{
  "n_experts": 256,
  "moe_layers": [0, 1, 2, 3, 4, 5, 6, 7, 8, 9, 10, 11],
  "router_score": "sigmoid",
  "routed_scale": 2.5,
  "vocab_size": 8192,
  "norm": "rmsnorm",
  "norm_place": "out",
  "attn_scale": 0.177,
  "init_std_qkv": 0.0361,
  "lr_mult_down": 3.0,
  "batch_tokens": 32768,
  "doc_mask": true
}
Below are experts of layer 8 (counted from 0) of a mixture-of-experts language model. Rows are named router (the router's row for the expert), down (a neuron's output weights, with its number) and show model dimensions 0-191. Each number is 500 + 40 x the weight over its row's rms, rounded and kept within 0 to 999. Numbers have three digits each.
Before each expert's rows: a language model's description of what the expert responds to. This comes from a sample of Wikipedia text that the model never trained on.

# expert 47
Latin species and family name pieces and author citations in taxonomy lists, such as -idae, -ensis, Allen, - Order, - Family.
router:556533554544534499538530451486487507491489535482457522533545487463431462485483466552579518486502481506549553477519568452575562510530420457382466568459456540504484539507476511524461562470550480551505523451522487501544482469542440541512512459545497540516540512441497395509484463487472550609436454463516438567539484542530549475464439511487514517497501548484509511486524551456578481494526499524477489518451539525548569483572473480431545475483443487504482553499495503481480531427462421483512516583444532444472507433539464525446505503459434482419492460550505501516470497492493529531
down1:562454467467585469510527462472530468517456460492420423520511540519467521537526621550491391463510489453517587473519546492521452515529516470494477503572515542541510457558447522557556490493482509521484557474522577515498457526561433457449467500437454533542537518464483515509545503489489545508467531458453518524496470434527461580497440489495492485472554507497448534487557545520474540433489452512462536521548548576555521564507480534456476499476486516519440457546510513525481603457438534482502448452436563494502524579519489468500505513535494523544503541500551511511464553419454464495
down2:441496472491510510539522456508487476432501521522460490508442459520430484502477467531474414502482559463473541533490582531557491482455484520530498442529480485458433538524507489418479519442498506593525482543446509480484470487461469449461508566552541460486476465504498532492533469389483547508481569487550495494574373442477469518560473534588538460474505509444493477491571449471436552476489477504512501461545496472514539546456519487525597443473514490482493503504480559513517464457528527613483449487424469483526528500539563399505575500518461443460549527525524465500505471525540514498
down3:431542550545414467541483457441490487523488527491463482490548496457542533518452459572511563469479552468512502508513520539559446587563462579462512464455504511527559469598470507498494525522558487513449562456529521488480490427544520480534524488490524461538503503467488473429460510462487543509472494437535502473473469429407559530540506514573452510497557523543424580501516509453529573521468531444512416634508473468457396488484518562447482499497524550539500476462494531482535502542549484485460508551429505489477501500470515500540507512488535532464479461496466461535573506529455523516
down4:507455550514502482442538516532482462490528478541532425528487546468495488526452547550495480457525513525485478483492491491536486521514514477441553483494521534562473552510443472458451459480475524526513496510478446461470575557514410398446502443534479490471478509558484479503504608517510559510542562521465458487533582399496525540476498457550527604446553573569485475472535527527530503535545527547495461508458472494526542431509508561567510543507541484545480487534479543520443561490421518514485495472538526489519487548483477481498452538544475525475451405423515609538516423532522464549
down5:474572568547587613510476444512531493512536462547478480531543530541499433545536473535523534465562531450504510389503546466483465485545535480445489506485544499446476432447466463466521475495550519464512495542489543553537463493506527485441491527489532509517498533489485416472465499473555504483523463457485533473548460520441542530560487485520560492520508465514550418533434545533502490519638549579535505532537487485494542481436489516456464499498490513550436527490484478489569527469553488498515406492507563452466514530524485488557476437595509495550501490474560528496497511534607536504
down6:532550509483568517434424477542498580415519537465501451550488536464532522505467485458505497520463510464445490488460482519475523474482500542498540537487487468445584488481492445429471512544477483442478513553565480463524469531522487482506577397524503490438575515473544471497456523505532507544485495484513463517429463457512561529401490505484484560505594563464551474557504488499439479473490475517525482487515537509452470576443495525496534597473525504520453529522450478551441501498447410459478559535551449453465469421446476503554464500532532499510514520418518476434433543563524541487
down7:465398555497476481527511451534465509529467492512498539475539485512477490493480535479484496467467521500442507476476467488507514504464561483595450523553546410469517514468513496538500478505489544584428445513447484522503580471491512502514585463462493474495530502430508504514515520547528431492524466526526517519535503396431511449523613444492535557523529417514505504530533465503549475403504506529497479497537532508519482515470474589551478413445410457506541455485411430504500440489542516506463552502473559508461583544548556552532560479559486497498480478517468453452474499515561538545
down8:565540487471516496492524455538545493456488478500514515495517517483480586509532472473453515461560502465559455480541474591475590485582565544492467506533461463450497514498488464501554487531502567547511496554483516527496460526502518521529578483608480534460494488470500456498530547484519462516478456476516569476507402496450571483462482522542470513580490494504464456451472518553435437491444489564477469489513503464468491475492544483447497471499546480417438535529533534511492503494522463455464500507492428529545489471484522532539541563447552518547521567528508295491514482501464547492
down9:507473492496464477498592481478505442498559574456514512538465532460475606495475482538487556502488505446457516491559524526486547537496560442527464534534490502454532457544524492496540528481449560440488508505530518565496496531483518493500499526482475516510385493423529455570514457437479528546549491472517435548545516496489504467459503534456482454546493470583523516450502506521529401471509506528495532476484503532441505520481528497513467496505463445505484372456490565460399490532536426512482505514444464524494504520605505518517496394472482469479477518482542642473513525520582519511
down10:522466433570443551543498478477421463451524571538477527574494510521551478447583496491454547507505505460522560463468404471517463508483511575537517513517548510485457481487533548491548482475462478459520565426558399496519530555499514522438510510473530483559517506551532521537479501480482485486478533555504550580535484492528483468523525517477557505504517475588458463493570453468427498508568572482540461509484541489535486464587502495444428499459475555532524557554541476518500443520532546465526460516597484499480451558476524455538559473471482541520446467437508573520509489440534478541
down11:448487425496459462490525491579506476502595503516459458440516536504478465510473507494476467502475487575371509565506537534522473523521497511466578601484505509517466463500559511542449505416551663509513466501444553443489540552485484508478458554475513487491486437497522521504500602490457488508582553526559439451544571517447534507500482489552505514457500540521483484560483496475503529486494442575590488492451494455500529512526492546507506497506509580482451559495444422470467533483540519452535484549493471479492492437485513503469486551496446438534476484469523531493450495475508473475
down12:474539587523466536459429497509532451511460432524579549500473541479437486464518522520527507510442518456503530501451440448468480517472502516487550460429511485510519469488506473447507458450521533486465449472499525500456594547542426459491556516527447525552514531513466495442466565471396481455570477514471478551523422470460463475518578471467537504547419506512491447461459492480525549558475452520551477432468505476456460470469525459461497534492533492550512464520432490514473379552512535558562497501495527477535420502540498457551549455480457492512502503442555550447495505475476404496
down13:523480500484414528546455504523527536420562436551530478492494557450478435453518484487510491529491513491511543498469512469503519535427499546537596464483432560436541455447524513491481475468462533500464530540532552446570499494437503494530485513513464496503474546526476431455499472475446464521466517499556481482491542582449479528541513520464472475534454525552504490446518483380452459468520565493465495513510582473487535483513497513454495452517553518569525502543562523533614560457564524504504483527492484557452544486616451556513563489497473445457508476407503509571511462469449491476
down14:486554492496519592485432540459523539489519481434552533522477550495450468485476525517408543440555484447489462494463452540502444502454443485496467518500457467557572447607559519561520499514474496445518482472476483423554518520489512449496534547502484566533517518490597495456548470553574535558414495574530477512507442490483520484495516540494525563504498452433533530518531541515449509504518485571477454417522508572461487469531445422476457458559550544515478529512523465456475586515470553508563533517433461485520500465543481485532521498489474438450512487474512516509410513461542501522
down15:476535506512584483369464492468480471505535500514502504464487485457500562451496475556503415519494582507470545457572493468441450454484487522471519553532520561502476455526482513522490468538494454554539479451464514519540412457502426422480573434476536544526473489535463533517446504524591560500520555547475431540554525449575486445492493442508437484539569514526507506519547441480465548477500525507486519535460560483499491482538535523498503523501498481510535504470469409550481522446456466520419448554488492533474460473567536485519465496477560507552511488526466548478402438470527450549
down16:538520456516501468488469507554501510484560506526553443484426424512460409434498508449618472480486459487588457503489547492479427435479468445469390542465517530460536494528489415471499454469544526531494474567457449426505488451521435457506547465421471458473514503554504450452489496454460442499461475486489505458486494478480434542535515448514506490479454499460488514505537443521526483578495486501447481532511462505548509450580489458462525501457447502501495542511533465498511493461509528415530480457573550443470467486595465410504484473523471450553521497464483560503540482458536524522
down17:536538466516571519448477507511472482508488466484490502511488552467456512537432448484463500522499527509489451508634510446508465549515476440482541527401516571543385500488471531555536520463457537422567525586484479529458484455529486495512431526511488500474471462482402470551470502433434590505520506519547488478497478493487529522525513503516520443475488538494496521464516490498494509544452597460522482590467493502441539510539557448448497528446463544535481534511525507499476567495501577623520533556569534432489546492488514442530465489455481468512486565429484497482507490471505461517
down18:406456541515494472484482446489513464562527565492457529452530473406459539542456480492505582514530569470561531442473489534425476501591445550445491471481524497464464453551548483539471483547474449430472540509449547458477497478468479497526593497504536528472491518490531480506492524556556476532415523589481507455543495487490503525455543490509484598478477437456518547579496513495466479494467391439510503559477537497507528557405465527480490459514515551476503515544551492525455543453546555441566497452483438532508465506523480500476535534478476556479536534448485467528495532467488465442
down19:544508541490531425517535498548452466563429550499485445477521485571477467493491561428439512554526467478583501508567484540510517514546561531511517549534497528450511434509471555539443581539453481494534456553551459513468524531493533441460491461517488546450507555500518470490506422496389487572429530572560517540514405496497525477485497475547524516535573502538509479471485456490583476514471452505483451503439526506426513460547485491497508493469523559449531468464472513504456484550427481565442415505500527520538476498516433568503409477467516512507450500552513469564515497530531505482
down20:561505402514472616545465533447475517521591429421516485556482505525461491483436514487548511493538468494488502535522499439456446546511458515472505523525509499486549474436482457463513500519542475513532505508467572475514490487461475532425518491428497525490453506440477522506520567492575473559506520501549450466460503532471474453465505510542555498516505464460479451426521474488426592502447495519509500473527475456555496463495531546445507393456521450551565496485434498503529499493506597457534473440458506554511454474488568434468516475531480495587474490508540501517514597426495563529
down21:514494459577543497511474452470487465557515474530432492450445451527509537543491515482495583484486500549503459461496537476475493493521476416519458500534582414536531566469515519478456553544450550478519494497480492543458482473449528518534501412476502526421470490406476576498473525497445501509468541449494565524506489479505539533489500385484473489433499474457518486541503479537599470469424424490527488478437524476536474502458488455422470533526520499485500505518484505544533502487520492426473561547507461466394491559514450479414464562459534404514479534510472436561542463512494474460
down22:588546449498558495512556502510483491458505409485511543530445440504517471515404543501555561523546441480491521489496518567536486510471457544491446496417480488592454455535488516471474509479517495444512458475499455487546425460472535459445473438585481424530598471506478475462477508515544473508521456457566508459520532594542471466445484493484454475543485402483485531529548462545454465508499492531522435501513482418533458551483484486502479521517434530537493511496526390488549487502487507499500468453476492505509526452488507524468386467502479537529474484538534447525540474499466586437
down23:503514503527519535499494493472478484495500471549512431447526536485479512537496544522454500432543546441491532468514543461517482526533504506503494479500510460575503584502550458516512503519496475427536487531406393551526524472501503516522542490554460447470407509511546454474522555501475483510460481498533528486529484562499597499466577553564544493479408531424494604551522460441423539477440456483524549523540529515480440500494507453492529549481507558497506551513529475531448514555457479517576469429513545490483507529464484403445537458476515454429441447500463557496508524442468454421

# expert 38
Latin suffixes of genus and species names in biology articles, e.g. -us, -idae, -ensis, -ella, plus "species" and "genus".
router:483552544578510522485528452513471559523477548526526484517575457508461434444404492561499502508504472542578547402545522456536524530510414486447505546436417550498526549515488514503493557477588526510477461504561507500513495459559462544534500461543526551526532505473496474472515519517507539596470470582489453531576519525510503488478457533506580539413517600466473520545573474482521497424507471515498458519493502478540573504520442506439522475516460480451473534530509492509455533517502422510488467548439550477500479461534533508468476494465439509434475508543535471528513504534463468596
down1:392494545529407513511513523437438411495534503453563465521468530490489524567585523522420500529483404453497497464497546487453454504524462461527516514489513459539419531445574533520463540503506442536571436551475510550536514546480544430543573475516492533525470526464516455538476436563505502522515454527470526446548525507535488482490525505460453496514487483491481470509460526487545456465506513484486516511460445510494582477514496470601467455459493561584532498483463473548515503569528508543501494512528537472542538537522530551508500486561582583519553531515532451548531525462460458427
down2:491526436486412520477500455573537463499472567521457480508543392454536506494486534491565483483479549473538500520462517564540501510440476495444527461420487485527503471501578537572463494507442478490607568495532510486494517479484493509472504477551542432515542532498472470510456505486488514539558494531445470497534475524529493489499530496552510504494437432478507501536513487497432591569482454497458483516409488495497591503468501488556539566495525466444509560458449495513562501494574554448517538482520522514465472471555452418480484453558446461488583412495433526542592507486512471456
down3:496491434587513431544421458433492533515538559510470524521474510492424524444455491569482451524516540466510517534554435531462462538521535510442469502483524471530496522485497545501541504504488565484483503484570537565444446520576444493457509494478528413461553480507446486474524506429554462448489464505463512482438579503491471475565510497530476483508518520525548549470490557536538540467471540503476444431487468467546514423508491438438510517506475463524493523449493483419478457555592527549554441437495510467493496483503519456485403506497491403507510520490515487620531460559490456530
down4:496504454510488508542473467500497472493460489503504480461515436502549540455521461486511574477468488563460486525532484489542482506551554484552443484494425508507498519464558515482354495448448449524516489621441545489508549518462547475528446469476466531488508465528433524520576476476466535508490470508452517574407511539514524523556524462542482539532488495452585466559499540452489501495468544497488485595502561555533444559473457528513508508464456537510464508432457412464525460508501515514530486476531438455467453592478608469487580499470516540445524511468493578493527475529521475533
down5:484477454481492479481490471497525498485395458543536542478492512513493403504526514510524536456502554520491534495416480526487475501395526470466504490545487525542539556565512469520524519505567558420534525496541510519464505481487450428536500538447523523503530514440534469516507521475449472549461562511578557533482512436509546429516524509471605503526530556498507531487471537486502518495548475500562515453469479432577459550464507457486458518511487492434614510541500579448451504530522429473522520505575514558553492462484456585489540486515450512446541519526508449521456481491565403423
down6:482509483586507530420529531522491532516552529490504526425502511616449533511471497512477587493509478500508539458528479474491440429576474510536501487556473453479487486513404447496534539466517454449517505488486519410443573535605531519490485506588484501467504557479517455499506554599532498438499546584491480468491474529501557575488517507557560512498537481455521455499525535529469516443565533453540496484476494452441560535512539530479493526494571500498476495504508498453412549520462573554534440484512499471508462541485475449474515480513500567444442549468493529546577508545459526506
down7:484551450503518484503449489484533468490406536557510487549523503465576563496517507504573550473491547512533522512491504527493489437496467531502519517574556442460501573488504468590602485428540466558478504516559441524457498480538471527506512448505515512563452511548494567547485538488490542445540581439477464525498478577492574471525485511433478507459588553533538545484548433433554452510434460512499483571508510527485503480492491436477554513601504457479496506511468474500517522532441536494527479479492467576493443514503469596538500549494528426509453532496469518507464450520422488548
down8:475511534431470461478521517503488535430456539519475492602501509477546439577558522481497465580446558466538556508571439472534505470427518543482552551515524477478570463525487476468452462457531472538477440544487445511522547561514455440489454501381449560408533505525543505497458485526547554524494532493456463566545485476586489442428522522422500440487484550524524462478486487437528526528470517528428483490472594443497513486479451490543485462490534524530488548452476571518517488460416459529498525535498520478506478501478546494552547546434488502521475470498563483537453490512503520486
down9:471536547510505490481533543543522546536486549478498551493518533452487521501497516462460410497508485440442562477476513463522467508563505450471573547462442460500436498474556508413507498424513511495555522475448416505429470467501449407491410536508520512542443543479571513498532533502515551510445476532573444507457471518467464544517508531495497428457546482488492500500492520521583544436514455523460543528516520492535463462496494448459494450412519533571513458515522574539535480481469428512482575472570550471507568503522493530525525513515433521559530543500458613452460484547519527454
down10:569450428530469481467414538473467483497460557497564519479425551573492521507454514456465489502520461536517476404507471489608476522503569464519467505536507507431560529435507466509509480485512571476527517497534529510507453534556534489526505437465567568521500501504542473503514472531468471443475497453496527511535527586434491470537498466459413471451430488527466549470522465523493532532468501504517545491551495548447456493484434548506534459417457513503469559537422527466548474538504425585476559470462454482518477520489506516464461482526498455528548470495534396579564475519498462456
down11:475550482524472428520526499489462493502530483461427492540479456506471412464511470538513436533513565502436569524561554492499501429460488525459466533511560568580504596475488492428501483434555514579479445453518569490528480521492517533517510471529515489428539514541468471492496439405543483525522516495515520473506505502517564482522514467564453475491509499592485505480468498457552397503449520505531513563495484471541515497560437449477472456545492443497488483460544504581544485519513588535540549545421499461531412486529485495514493497534442518482493586526543459423494446491487505445
down12:498505463473458471564533455514513453501507494377475463476489458539570517435495489483475492533552533454532522597474508532561469529509546548549517531520509474499428443472502508450508517519493513546436521480491462488545475507459495498589498433481481495531528476547540465458565556497532527506559491526452531451507527447509481585492521549479479464583482486486529502537508414519526524529471528535541441472547481428531523455502531435531516543520494473507514529552498590537562519515475455500574596413538494569509476514461501466572525479526557518541562482535538424471511549452450528582
down13:572480463472474403540452515546458524483595507521561476503468489552506546513477568488522454460559470490515512473528427467446480427509564538445459508501505534478527412503453444456485510513454534518527514408539454574508462477532459453517514531485429536464491579510534535484466539425553492509500489455498457513506456542499495511594497480545437473491466502616384489523524497509527487504497491510515503444541516492475444521532520431544484520490489541502488559510455506385472453501514503549524425544534542473506514467471497489539510530524492430515534437492498577439505441524517477474
down14:487489473479469514584472486545538555467520511508471507469471523504531520558547457462460373522502538475466539455550483473486479540529606537372427489493568481554503470485453478527520492519454427521522442540473563530474465478568545466598498512518505430500592509544488448489479487461514537499453486534555546484480483502564471543583467474476513504559479457582502464505439536439553543512458524514469565550458440492516522464498520493581484472535538577564497508523523566507473429482498494513529460508570542545472537501493473468478480480527551493533521478523478463464502450511455520484
down15:500596507469430457489559412471467479554475485455551497483489489433607539501524449531470486567516534489425466559476495529516477538497504589554526485482514530518513519495517539491505588555490485510439605565487445414467532465447480439558454510510523500471471540456558442458504481454554520532543512459494481529494524577513582564500453488502537498431509489515526454436523546518557531518504531483500498502560523498473517455499482518487568495527519513476494486530587446474476470415483518483510544563500544442544478418510557507475412511448509477509471498495516483479477424559515488516
down16:550528537545503504586443511480585611484480468480516526563545489491541478452509572481543463535561442496571504544569495470453487504522474437526518504499489468528547500527483553452455541509517496487465515471478529495433496488507488484465517471527524475515525472506423469543505502483576486504574441524447556609484478547518571435529557563481527530528510523556521411440550517520548525510469477516580421494478506505569506547523489451525571565533489518397456517503509550449500522518453483523424494469490519521478484475509532550558530489502418456498444491544451491451461459546473464498
down17:475474542449531510520545524577485535484563486430516440442532535465480436529490539422492511544528493497475471501461459519491525506502551486500452492484545431489511520545518551503511465585542494511544471462463446522548613545448478485515520543456439476528488541459566571477526499479484490443451498413480498494467400472560448497494487512525499472540490476620456535515513452499472460434489471513471533532490456511455498500484510563550496466506518532424539535506515570566465508476516502501543512479521521482511493441374445437492454509509560502506535561558484371494514491479465525463
down18:532448517525514495488510471544558575509505484539505527579476510537435533508462549499550544521431529507475444526436429565519484506483569486489527459584477515550558475512536492480493507449483510491514482564457525508498417510485541463500457477504491502508501513538491528505492484511477542498605560530529503575513477510534522496507491551458405506490569512545505470407536494449482530544489490484508464497492522446489464534505571463520564511466458524520567527542491513540497460486483577553555513512529515511465548486367572501545489558440467534508446460554423386546445512495561534429
down19:471573426455487472491488530433488523474467494496458518478536600484544568515471490517527537532568441531473507449453524506419528460489541472446476484567487524473537515462487488528518516592512450449463499532516443566519508490469528607482519528420491513459512524465549582464408536519484425448480518531512521490425463496541453569490497535469481499474474555551540514509453434467476594570505450484473549541544502507490505470473573455455507522533539501522470569448515448484492475480463516498490495484443559496479483550440543443556544475486569494549492490463573440455460517480521473465
down20:401521478560522537591487518526540529454520514427481503519562527514496501523537579506480534503415512489507516548487531461436495545545489522497489485511523544547400525485452447533528514436542388528485501516574497423504554464468439546522489460503434483489509528521530455496561595411467435444485503470502491468519447493476494505512490525484550573481484509493533514508536495485458525512570467474565456579553480537519499471520552507511487488458478536460498476469551555496497519565472522521549438491465472518508435527507510495522414454560467446477454568411510489432481429483492496447
down21:478489528469572501508564524498541491492510437472508439520528472529530509493444523498549553539478609441498538522565514555523540527529463494521529478540438461425480484516507524603535480486381464506511533504503540539535466483494510422523465492550521513428532552478528539494495449550463475501553514494476528568470460504487563506459511472516562517542437497490508483492556582480507446580548506543500552449539488525525506528422604480517485432534509579407476413537558466509497545499501482525496517587504491416477502565534518536515517481505582506489535454527447454517499498478499486473
down22:592448561475496465506481476491542481477508567587499589495494552457499501486510529474524557495510558442491512499517491517482468483519543491505485474502496475504489503548503537404546470533544529549504555451523578509492497501533570507489542526457506487434541452465515459498478536495445539521511553478522468577386514566499485437540518477451461477529426508446467554460581526588505448558556537515519496484566511528506501539506516494529475508543458539599439476523544605494536491482479411496474497504451473517488440478520509524592525443522448489486496503548461551415515438458533509538
down23:564504535552612491469521539528560539528505470445477432413498508514498447493450455535533460512490462477431562473525497514476521477469428450419480514480442426554512456509493490508433515430411412521482495462460445522518505451512512528396425577514510477497479540501508492484515516459558494511520456477547373503434548527516526482502514494475453458494593481530491541453489446544518463488556480453533508499557496517584521465495552507508458450500487520521482459502451509562532501407482502518520571455472471529480509480542454558471435478474505496475525489469493435551525508473494493513

# expert 50
Spanish, Portuguese, French and Italian names and word endings, e.g. José, Juan, de la, -ão, -io, Paris, ITA/BRA codes.
router:473525504557526580536466494406568529543474540458528505478507508530473494507428460521476464540453491458564456475493542543507538536543463482421558595431518546510493567476371446494495516495535520469501492516525533536519483526555470555532544461606550545561571506474514519526507502496556548597480532551547471543497535492499426470486482494491537481477553514563512510554566504520553510485502488439470470536526467488486556465528554476450522498538481472471510503525500528521473488533474527538616525524468530474510550530541482484521501463545450462420495387528511476524516499495420500480
down0:485497462496479560470465524558442493475460507513563500504473503562448436492494516546437462483465558391521533515540455469513505497471538475520510520525484613597505461514513544493591579541509575506567490514601471503511498474506547543532503501539598483451530537514510494464542481525534488531523502536548517445460479560505505471461564541510606496451531432449510519556489503481477526558478500549537559542482506530529507480456545479483529446499523466511559492499512496523503523596514533504517499482448488477471378513518453560468489484564447525483482468476484558549521436542484572469
down1:486483506499495472422482437483454495424500509500502428490488468447526547521497560562470505459535494478520461459505436484547561470574517426521536520525483497455535481541526477506479550541498541484567547502453568554483514490492518511500466456517512585426458479521482525543524467518478517491529492497494476486556513544511549544414511483499483463474451496487550614470517492555542534438427455439476480569531441492550547462520511577505504488489515436507504586501410488503454510543505474585502478557430471510507487456520509554457483469458493534437484571527519632559485576494472524457
down2:527468522530509524517475476497490438553492531528489387525497502561519514525470464536430460535478515465546474471493558524474462504564542442471550413517499512502439457500431490516549520499579564541538558415596437447566487522528478541525576562513538532514427470483480533476455487492518496532532485537548495489461461460497577532502491466507448482479601516476570515532416495498543520476497511433493459511468548508498497543524504482536483529454520504459524486524452557489534476444426583570604503499498514451534551536514481488483536489539571523523503532462555458471484531409512500458
down3:493427502545464485430484542559508557520481511515520501460548540532524484568472468444489497540531482445534491487474520540487416550484499542499530534511554503561494514419570572429440517499480519539497493454442458463506429479460515502529445477501511534471541513476463549439545546506530513472437419530611483536536445557533511475572572504474488503503529451495501470525548473470506436563456459498481451521468472533470574451470529475500440486523535607543484536499497465543510527530479501516518504498439452533459498498457539507480444513527531459491496467460460640413560459495523529465
down4:474483512485486498513497545523467490568535503516478541487476488497487581521505534471493538473457450512504528475496465516445534487525468460484432493530539565503502448543514515496530491528486454464521499472499533502557538520544494452479549515543531461517535438502503493535516491479496493488493567542469501488485540456472535479521568487528471524469449521511541483497525509500478522496498505440463546483415551450509579480550484492500494523451513527445488458450544487512446533514542415536481490458503522501526516580516485471503501429543486489515439519484471821494475508548471507488
down5:468519465462487446539503491461463531524529438470538554508486480449564532513495504564448499524486481524455537442480461565516551508463444481573534498515517423510529522489545535464491464400570518545482472513499530454520485470485428530535522517469543546476524467466477500462491528553490475553508467519532467492498564496493508501498519492443438457505488464433434507493463496550519486516414455540537566550538506545501516564559534478625502506531566475462537560541516544445538485425527494549519538451463450527442495441555494494439473502523487521521447539472547350467484489430448512554
down6:511432526441546493517524542458525510520493427537520519542489454495479525530563472502464471497532516471503474533477541467483529471464489497528516545469450534486515535576419484500477535524476551591522457547466460524541486543534522511524473528515534515529490479480487536493560481519499450515535493455490502563416529517495475441458529540537507498431549505494487518515494472489511451490471452531531486468415535615491493476462532533482548594533533463517541464577538474492597469510494543539509497451485457487475554460485535532440520482512480515545497457564530706589459567459467494464
down7:432483473549579463507477563465530571566547499464496470460443500486575509463543486512495501499393487432519520520459488513487512483522501515457460513437481413470452557484473443492467494455503496532525494490496508530510424531497471530567484503513475431417492633504510497492554502512536484614482451569566494484504561474461458586542505506570476495471501631473565461515571525496505528512474513481447487517544588463446508510508490505481503516559513520550505439442484488527478461466510492441566493448491494508484525484506487539488446465527502513462550457446518458498520466489439441515
down8:520524597514545506490438437476503523530571485529531478510509496531500551498514475515497514459506447471475510508514553531544489526533477493509477573522462485518443551445535470504500537480518505510487602559554432507461410537513481507398523581587542489509512484481487516509539530485514462486455569498502471497456466516544509513439570476545484566430530471467572535523488468514464572474501472452450445473527481536564448530520571494519507446500478481473525406553467569520463481435401483464443493451486503486509478521517612499443514535509588451511536551549478438525558507489515521545
down9:489508493505505498481523514473541545448501476562449585478549551561522569473400423432490541526522499461500501491482505495470490477493510539535509399485547516527441539510498415491504597556477451565462563516522548552518496548519492513514521506470471435456461571516474427498576493539494482503471449484568501480434541477501496442529470479527553565548555503456524514486559497481482508518472505489594559531493473581495539471505561491527506491491472481507486575484540461542539516501569483535467473426549502491514522502526476588492483509554488456551426500481395418506494418512508456506
down10:454461499385520429546563461574521442532429496493495529556502483496496546550485499543510588487532573510485498447485483472500543517489524473446469525549460512466454481522531491489467481477502516516552562462499451472568559498490485510500592514548417524500540525472479511473459439466448547538532489493561454511568478470546512564505509510570483489551427545560441471512530499475486499498456496491490485499537506484436424590450441503529496529419467532499417503534506452482501465443477528471510539515454508495469490528543432464528480632520455492475523517477512393466508492521559453483
down11:510567551544413499466424544520526486554506498526496501509504432462580477508483519464445519460537423518496459496541476550492508448480484547461534495478431485495460491549455459480476477441504560520444462467503416583518520481523456558488491481580503469511489531582534452472508459467587533485504582573496521483476508453461540509527509440482515419480510507599498465512508425458523457485441486566522472408504471477548484537488495479475535508570507426498528509489438463471453534509520444447525482515519448479490448498520467465463502450528517616470533528504461484451448428456522523462
down12:434479491500471527505575435478471450466490495457564529485512569480535530567473503476475525462474492519487495540516466515508453530535497504507533526536477560490558373484476512505525569516504491498529507583510503535486518486407522510490594559514534496448437550463482504546477468538492488572514477472561547479522460546584479590504477526518524490504465545509533571478440570447576464497505504498469511555475531467492510522520486538465438445398506540549508546535452555482451505430510529485449547518522485517505446468468467435414462500431457493475479435483486377463502523489471548484
down13:437512501515532441477542486518455457495512519487539525586529537465511452480539548565522532474529551509451529443506475450504546508490537478528492430473540479517534495560510521497554528488579488490467536474494514477540484438495478523435544484524498521493534507488475501529482544500524507505523569545498611478468513504498457495534493517503521513433513499476484484478422531507466522444445509526565433515504481459504549492527522511577546578482496497542452512571404496525497507528488499522496497463549476451492503556519564478467471499520497447496450523441528739473519413527568461457
down14:493452469514527461503485530493506470536469492461550482448542508540474495505491517511500498501555562477513499457444525511503550515491465488547503515503561509413497444469520578519508518420497505527572513530521488524486513513477467516524591503511484538552469493535549533480509494441528479417453436555581523523473480455529556499475500493478534489447490483539506482441505509498485481524583542532495579498546545593524428515512466514505478572490508502458517581523457545494548522531397499435515481453589470409513479494469423516558515491531418507478557491470531441607504511635502443552
down15:542541442468477543421533463451517527533494497420501441502480547432497460516544407519457520541434431446532527412495518482481441430521465539474562520518469603500435486619501544524472537435515474515454507471530487523482487473457488466448487498576481447535426398491511542436497406519525514482517509537440494514486500516474480491440470522562518455503519519569396485462554546516507433544463486540524541534478527468488503512518479474526535480545490439519447525527448487525469452483515541441492533523548548511535490515541505528513495518525544505496548513554437547468521438523511528504
down16:525475560552430554528487503490489431518455508477525456553476506536495492559524506504508531504483503568494452500535545514519477507491434472500493507477473516479478504467475485550503514524440504516443448525527484494531503442519359498536520575548536538569481503515508546524487538517504527496443525444467596505450540559480486438495529455455525483497433495491523483448536449464464523526556507435414511453501511467516442509504491499541473514528513520531517444508558512458522504510496488488520418584465568532582485533483444553552477461504501477460485508475490704578549468500537473544
down17:556524440516479527497489544505500473505473519465532415530521480402504533518521534513456500578490461527489517541472481514534459478525529488592529482413540531481469533401497426503525533415517567492491473521513532529505508487449468445522538513460469494507515532513470516509486539487540563496493500557455525450495585470446557524467456565557492448540545500542551436424529516411500456459473529519478510446526531404517454497571512494476558499531493486465507528497480489568520569472469557519629510423538495532471462533456509471507503515526516442467471547433507510615534486482494486459
down18:425426467542505433517431445462474523533542527540480470475520477581482460445532472545468485577430456509514474501521512534501460504499491530501501458532440511507488454472546565586528439512540490465470548538519564493547545543479508510446528524485566519548528506478460375472490483505568492467473596541509470526477455515470497512497502473489467554498390489413518547492497504480500490507545431450487533509493477493471523517455506489481532424489476491529543538569555484441560541501549512432465476480558531529493387525504517446510544523411479487519565507500487428493508527418541472494
down19:403483419504492501464488455510469545425498546489546533565431488525514465513476496498521515434455528486498451475484546446462490456612534571492518529434535519542562484556473520565462468419538491502479480500565531527520444482491560440517455505511452440478459459517465422526450504530594500491470466522510503466474535460523481556545441509564558530461467519569494457524477489506501512536555553436517511495515474448439513490516494490553442488494468476534531587518538523436513537552460501479569473493462503484462519513579533449481519544551506454479465456453520571508462470475498442405
down20:486489511512491439471455493447494520567479471380472494487597515528543571472477444501521539505501565420479431482483468424576452532486505439464488532468503463476535469489517546513428440505558540464537527505481507549495505504372495499520540554463557470531617508510529488582541498467554511498565479529490452512511534498493480505526493485596531542491382473540434499532498521476532507459519439448480514550545487489511500539493432481507502494511549518494518502506397449488530526491516522443515493523472518465524464556555555477463508484502516606481515519493518556479510489515465445444
down21:508471530532499536509493515471510472523509512539546546489499494451501430405508519468513513510499500451484513453533382504577495495534538535510473525475424458511513438482576530477432507526475513507525586490435528510509450573507509395516502496467545470465517461521432526595438480521567517512538536567482480516479479491531515459469562550512469500564543497507490490560530518521542483488487576525530537521473476481460526511532528546437456509534517476527536531511504445493467591513492523509437451511487470532482492498519553592450516580538441470502569441507464334522502548516475549485
down22:491474547535540542476551529489505555514427504521418506511507469478521486581538331467495477533550486526527503562527556505488576524418499524444531466518503472496495536513518447551472459514563451536469543491469493516466484509511531473488513428555488472484471554476468533484418477485456538496474444471491574437500497573492504535448502506564518531528493510516536467505464431457516453491516469485508546471501572486551479555503500578489434391428546491592533499513458502488527515514479565469444528444466491454482514477523531454514526511511439547532568463520530480533420502479552543559